From a checkpoint of a small mixture-of-experts model trained on Wikipedia: width 128.
Below are experts of layer 5 (counted from 0) of a mixture-of-experts language model. Rows are named router (the router's row for the expert), gate (a neuron's input weights, with its number), up (a neuron's input weights, with its number) and show model dimensions 0-127. Each number is 128 + 24 x the weight over its row's rms, rounded and kept within 0 to 255. Numbers have three digits each.
After each expert's rows: "gets" lists some tokens that make up at least twice as much of what it gets as of all text; "mostly gets" lists some tokens that are sent to it at least half of the time. This comes from a sample of Wikipedia text that the model never trained on. Tokens count by the router's weight.

# expert 69
router:104136138131124091117147133102129124105113126157087114126160139148084138086106092160136104113104139113132129145133121129093162100156154149112143041146127105154142149100093124096122158143137099134122122136169154146138148122157148093134124144121083116139136156107102145119156117160126160131147118157092120154090105133165119053148093146122170118106103128137130136118143143158139147110077
gate0:115130110092093121122099166120091137123125131117106086138118089146120124106138141120154113121110194174138103066130134140140108167175123131137119124127133123139135133119122109105081159100105154111162107124128119112140140122159120170173098114109127150161142143121123165122078152152143094139115183101130150138127092127123126156159124137139102156152138131148099181163188110125104148145122
up0:139154080090101134112105154118104142124142129097111084123107119146133119122144119116160125136127194189137110077143144167119136149163149140131108116147136112120140116118112101116070156117110136131139109111142146091138128173170123170186114101098088137158146108116135157122100162129121102121144142107127134143143096136118125146146119153134131157174150132146104161154200114113111135149115
gets: ".", "\n", ").", "\".", ".\"", "=="
mostly gets: "\".", ".\"", "%.", ").", " ==", "."

# expert 96
router:161133159114104164096110165142127095155134098123142106095113104144142138151146188113171110089166121116129154099148146087113172141142099149152154148177089166134106106159096105144131097125115157149124154174145107155109127154122152131095110144144155153151164122110137101143120140113149119162119124162134160118107102125138127131107113147096110080135130110137166107111109095124092090117124
gate0:136156132171134129163122163085091112111095114109095100132112118153121108130125131133176181128141167120148112130144135123157143135105106125124139077146106087171125155164126106105129104100134105166138141147173098118115141111101129098108121048144109123146145121116136139131152149079137113101145068148144158127099135155125172134148143136132163153103145167127102101147109118127125156129140
up0:109120181168136144147084162104094165095101124109115151156139119152143117113103133194124180146123126142104154131139122121127173114118106144134102100130096121125136169121118163145118097137113176125168142164159093149098133116105148116102087078094100124129116133093144088118133102097136112113134101113145135140115139119114163150146154135123146109102147158145088109131094097111134162122158
gets: " D", " C", " S", " B", " L", " R"
mostly gets: " N", " P", " B", " C", " M", " D"

# expert 8
router:141138114139116161119140140117117176141126177114088155144171109120082154114129120122151149154157118138141146089107092169102136141091091121138104156157158127149105156099138120171122126096136133122137084124149144099145114115119170139128139109124120111124134098133158161156164082104122100156141121100126134170143127158104123135123082136148106144178177176121150093125120130169168101119133
gate0:119163155163118121161146080130123120181092118119131177141140147081110128141152145173135101116093152120161102112103091108091135151140110131114118130142159082088151123112152088131098126148106162134131134119150135152145143175121165098113121109158140148129110106148090169113099123095112093125175153127140150166156111153127122114133118120142186124118156130165128136157135145116118092144148
up0:124155148134130119169147098149092130189111108143147171150128152110092127177123172144098129101118144125143112115120091125103159152114109120110120134137135096118178132129122089147092123119111145145143121144170162160133137166120154144114114122156161139133115095144091114125146111110093091150182166101152174154115102128134115132108125124160174119134155104184137142137093148140108095129148
gets: "2", "1", "5", "0", "3", "4"
mostly gets: "000", " km", " sq", "500", " mi", "50"

# expert 47
router:178082149102106172149093089137159134127102125103133159135173105115112138145104152108159148144176122162123154110111136092157148143099131139081101165163156160149104138116111151124134156106142143149086098132150090108127128135095123117141149130130160109117132087152126144147161116118157140134102105118154161122144102125087139154094149117156111108107110161100118145144160140118170155107164
gate0:131143133135110084129122146139090107087140138093141132134120129153107094109152129131153138139195162141130159082130166138115099119106137166119100168153121129156093119140127091110143133152154105106148117100134114146103093112130102143116062120107148106127154142131088110110190115103129138134105154094101125152119119133115104104143185108128136167141145154125087165159105149129135114161089
up0:106093110110117178105159129129139148158139134115161069125113098099147145137102147128117126109050098141130083177138074131119115141134155130144156128107160157111163139122134150123126112126102154144103151146123171108153122126131133141136172123157126150113099162097132138165054131142094130155130113126141120103179166127118149145132104118135125101080115126120160105118134147140099140119130
gets: " 0", " 1", " 2", " 3", " 4", "1"
mostly gets: " 0", " 122", " 53", " 88", " vs", " 81"

# expert 41
router:126143098100155117112114122112089142142159091117091147144141151118158091119097184131115120106144121120165155114081123166165129121125085080139118138172150107132122135144142146091142100127147160121135134096173114088124131068146111127143134094129146150093108086151110165145171152097128085140095154127163093130121136128123106146125080087141121125122123137130154111148140109106159104117127
gate0:133178167094169111127099095152138099139140137154083090115142130122084120094106125104132121110165093144115127156115163124124140116134125120115160114123106125154151124136172132133114070114123162124125094124109126111128138102124103107103091104138112117105103149110161136102102113083131136120120150142150102157081101126154101122152126133178120110106170095116188122115151079097136146148170
up0:149084119129102119147155127099115131130126111115153129152120112124142125159140148137127122129109167103112073087142099124132108126127104119121115128125120134106074128122086095131123162142179118164142171120148128158138101151148117167161164135118149120132164103122131095134150162173115133122159106088115166090175128127118156136121101129086116123175104163128070125141104180154126095130088
gets: " 18", " 3", " 6", " 17", " 2", " 4"
mostly gets: " 17", " 18", " 29", " 20", " 14", " 27"

# expert 104
router:160096131102146166113091122099170119106099109097155110153161103113159158159096099096152157113103148161153108107151132125122125147133162136099145158147129162162099158102093143102112157105109138118092134141135121147100115163088128101113155156131149112109149093133131157143120101102100104141102098160154119128139124110097160159101158150161143105097126124097139104155160141152111159096158
gate0:150139116120177125116154138122155108143092153118147153144101173091103130103086163112131136144140112139133155152118132134110139116114131167145173124163103090136131176131187083165178118133118111127128131126079106133132112150105157114118084096093088172107136116138126129171127122154131116132123107137118161101137118100131098159122088158153094120100111149123166100119108111129162157130095
up0:139113144141131091149172098120125154108125103111153159121100139127139151163114116098160159120142146107120154135126155115150123133078092100123147073159176154132078174114081149113141141158119110111103142107125158107095114146125138107139157130091142079152108088114115153106135097142133124127135156144127129141126183137146154151123140072101114137145095099124114138084144124087096101108137
gets: " the", " a", ")", " North", "os", " South"
mostly gets: " Elect", "idae", " Civil", " Econom", " civil", " Affairs"

# expert 97
router:138117147110135163082113147155150111142118138101130133115113078094133143161105166088165146108186115127111174102131110105114135129107100167125136150171115158155140098153165101131145138121169157155102169170164093121127121142100124158087145153134146124148151139115112100125084141119156141176115105117141145109110098167147130154101116116129135090140126144116158096123118128094110131097154
gate0:130104123127120131120126112147139144147132129135144094115169112111121136120160148091141150141123141136130192129108133145084126147111130132113115117132079115124146198103144116138114110131141119113194139136086119137173113161112132140130187115134119160121112141143133095141098175139158080117128116096170121136115182171111086122128108118166151165132160122134109154148125197105133110140122
up0:079171105106140125114072136155128107128146134120108115082158120129153122168157161104110146135143120110124142172099144134119138140122139150116143108143111085150167186099106135132138076187123117126180160153114120125166129160126162123146166134133095178121115132137121130135111180154165100112126121099147131118138147123123141103130126127136188139141146152120130142124116155096094124169135
gets: " B", " K", " H", " P", " C", " F"
mostly gets: " K", " J", " Y", " B", " H", " U"

# expert 11
router:161100127108144165110093130110170124106094106104157108160160096115153160160100092092158162109106142159155104111150126119123133149140159137095135154137134161158099158103095146106110158110103137125098135146132116152099113159089132105121164150130155111109151103137129158140122098099098107139096099158156118129137126107097160161100156146158148104101132116092138106156160150154114159097158
gate0:092165100142103151096136138140141167112136113127123113115105136112091133122163127135141156109118136087085109139114117065118156149105099136151126085135125158115071144132087161120117152099169109106190124137117181129113119107112132153085187123148137171129114105133139111178160132146125099129154172101116139144141129127151117142142110124099147142128116147156126099118130117148114156082143
up0:098116111131110139119116106138126141112121171111124172135113138137128145138128115132146089175168120097101111137078100129143163108129108097144122114117080127102067126115083154134131113086146117122163089115126175076084120172136131142122140132124131146116126146144140136139139104139119153100150158132127089147185148156140134120123076134146147184108134109133168124100105087146142154094144
gets: " |", " /", " This", "N", " is", " per"
mostly gets: "Scientific", " UTC", " Mag", " Gram", " This", " brig"

# expert 52
router:141108098094163133090107125097120151130130116136145130118098088121156117153166167106151129121131135108173129106127150147102135154113146138098122171079126105131102167109141100165153127111115091111108124138126091130086140169152112145088161160113154138094097102127118145137100089095094120153105115162136152105156158107105112145092156097143121105157110099092142103159153137152107167110123
gate0:108148124070162081129137120158124157157160131150110156146113128139119147140115122096115114115160121117116141163119161134090111119106154150075138089103161104122110140120083146118183117091146139113128158101112085113146157088116105129144121107116143127144121132117101086100120087113185101178158146096101186115115093113109136110130134116131116120136153124119110124132104109144081152130143
up0:148096143182100158117099117119134122097109127106127101121154114128121124136139102157126120158105133128117133098134092119136156137169124105196117145139109130147147104147159095127064142151118137126129111149121188128117132154116120136102146150134098166111146126137148171145141180159075173097098119139148098159127145146140111158116127127119147166129118149139150128106123166117178073099116
gets: " |", "|", ":", "-", " 1", " 2"
mostly gets: "|", " Turnout", ".:"

# expert 79
router:164094122105141162120092124107168126104100095101152108149166097119156163163099099094157149104102144167147106109157132117124132158139163137100150155145140154153098164100100144111111160108106134110097127149139111154099114163097128107117156153127155116100150089129134157144125101093101107135104102163154119122138118108109162164102156135156143105102120125097142110159161142147120161098162
gate0:121195111188125143116103121165119127172108133161111141158125099168109143097146143122097108129122153107126109154122145075142138131125150144118130131107120163137118104147100110184124138159139130134132121120157126123109173076128171122135085124154123109157137117113124107114083137131126135128110164102089095108147132112137096153106169127120161116161146125144097143117149076116133123162067
up0:140105093122103140134140107108079143144118096113135133145156115104145131154075113141137113131119102180128119115124128150132114121140101119125124105141118142148151160127163095128129144086147169136131135142128153119121083159170097150167104141095098151186125140166146137152163114108100133172132132140140137159122125086109145093118155125105114137096139142145130128125084134086052147076162
gets: " |", ";", " In", "In", "|", " "
mostly gets: "|---|---|---|---|---|---|---|---|", "|---|---|---|---|---|---|", "|---|---|---|---|---|---|---|", "|---|---|---|---|---|---|---|---|---|", " –;", "mathb"

# expert 20
router:093119101128108102164135117101158111131105120112111106109100108152169101092120120170097143140110112144148097186157144108105140100172154147187167121104109140146143130174099087159167113150127124129139108099138157131165128116110101181132118142151133136106138140118094120170090148111093119101083107130128103130137090119120136116107135139110130137111151113142116116155123099177094158127142
gate0:079190134119163140152127114119145095120123171124124150113141094151151151104150143155129159115132111114117146146120107130176112108118171163141113127112152098157148152099133160132109132125102138125113131168110179096159141138141177072128127146159143110146150146105139121136098144102149157131087125108126139153175146117102154131101099161121116200094128129139119126114167131103112130141172
up0:153091131136101110127114140115141154132128103130106103180108137138111128149119112086134105122116167120122089123147139161100120133108081082126145120182100134104154144123122112143079147124182130124133118101125086107120122145101065120159136127129129143149121109165143153123157103150140122137169099163172126104117124096125100116155122108149132078145120158093122103126103114143164127065090
gets: " of", " for", " with", " in", " to", " including"
mostly gets: " including", " includes", " include", " for", " Despite", " despite"

# expert 75
router:129123115148102162137110137118125139117172124114156124165168110107138135116094113100160132107130138155167112118162102130132168155129150123096141154090168124123118157111144126170160126118135085097137148160146099102149121170140119141087146164123150081104148117137070167148135113096083105090132084111134131161152149173130166154120148103147115125157093146107121112146143133137126138121176
gate0:144124143119111142085152125144123121156132093135094172138108160140112120101124118116149147096073126129125170127082156122150160117091140118150150165116100153097105087160156083111122149147096126173099142172131133096143138163158119163083165126098112115131093145147104163125137122113133114109122094093131191129157117134168133090139129125124136129148160120163156120138139147088138114140132
up0:143167129126110156098188124126122113143086111096116134141125163116146136119098111100113129095084141131131189177093142097148108156111169087129141151104144153101092102103153076129114145141125102184121146122103130118137165130137102133105135148114114096111143165119113174104151149120151131137112131125149156123174103145163144134146065130125157135134144123149152158138133111151114127120162
gets: " |", ";", ":", " /", "N", " –"
mostly gets: "',", "aged", " —;", "%;", "},"

# expert 29
router:128090120127130147141113137085136115098102110120110081145127097116150169135105149125140139147102159144103088146143137131134141145156151158089095134105141167171070150116107154121129108125127126132102124118137160174100095137126119147089166153124125147108155116124103153142102118095089156146084105132157130148162097100136151164095147159140160080111145128099109153160171122156103142110153
gate0:109135099137146106121076130098102123121093104141125106132111182153139111154105142164183134139104168141135106103081150074153113092142122166155148103115116128098157113129114079150134160162079137165134107126118149139161160087145107118086143119103104154139124107096104139119126129127147187106122103117121141122139123134170111123157154123156110107119157166135148133101109116089134129122128
up0:089119136151147102151109128148108118135084104083120133158122183129131129123131137164134101175135130130103096132099117071188166131130110142110140122117173134080145150136138132143145116159111107125127087113108157144128159078146137093077107118143078140111155112111122127080152131146180138126135137080122109129129186123150131108165144114138129117156150136141136103118145108130148140108107
gets: " of", " the", " with", " to", " for", " such"
mostly gets: " such", " create", " like", " these", " including", " creating"

# expert 57
router:123124142090163095086114146157166087148149099098136096085112106134145144135099148122146141102136096113101151106169146133148181157101110137147094147156098153140105127159111154097121080145109121130126170140150146107087103143101139100148111139144149157139156142092141137095091120151174141142105106143129166135109114096154148149105127100124138113184155084121139149127146124122112141107139
gate0:126065165094133116132125174131162099139147106085094134090103135101147106117151152119091178087084104154108103152147156183165174098148113126113150141092136090154114111127124134116151082107179133120169124140116157114117112112169126133163114148160129130125158131143115145147108130122125105148133148146141158181110143154150105138134132139132092139154121106134124143127106119098113129121130
up0:102200092172119127160121115129105106122097127141123142153111107142148136142155139149139125174167126133135115111100080072123105145099143107113123188132112188085129151123145112128073129094089129112070146111134137140158106138095118127100111156121137085140080130105133154129112134112134135110136122128110124129183102111132151120120127123134107104096152131127150110124142174118150103140147
gets: " K", " H", " N", " M", " B", " D"
mostly gets: " Kh", "Sw", " Som", " Kel", " Bah", " Ul"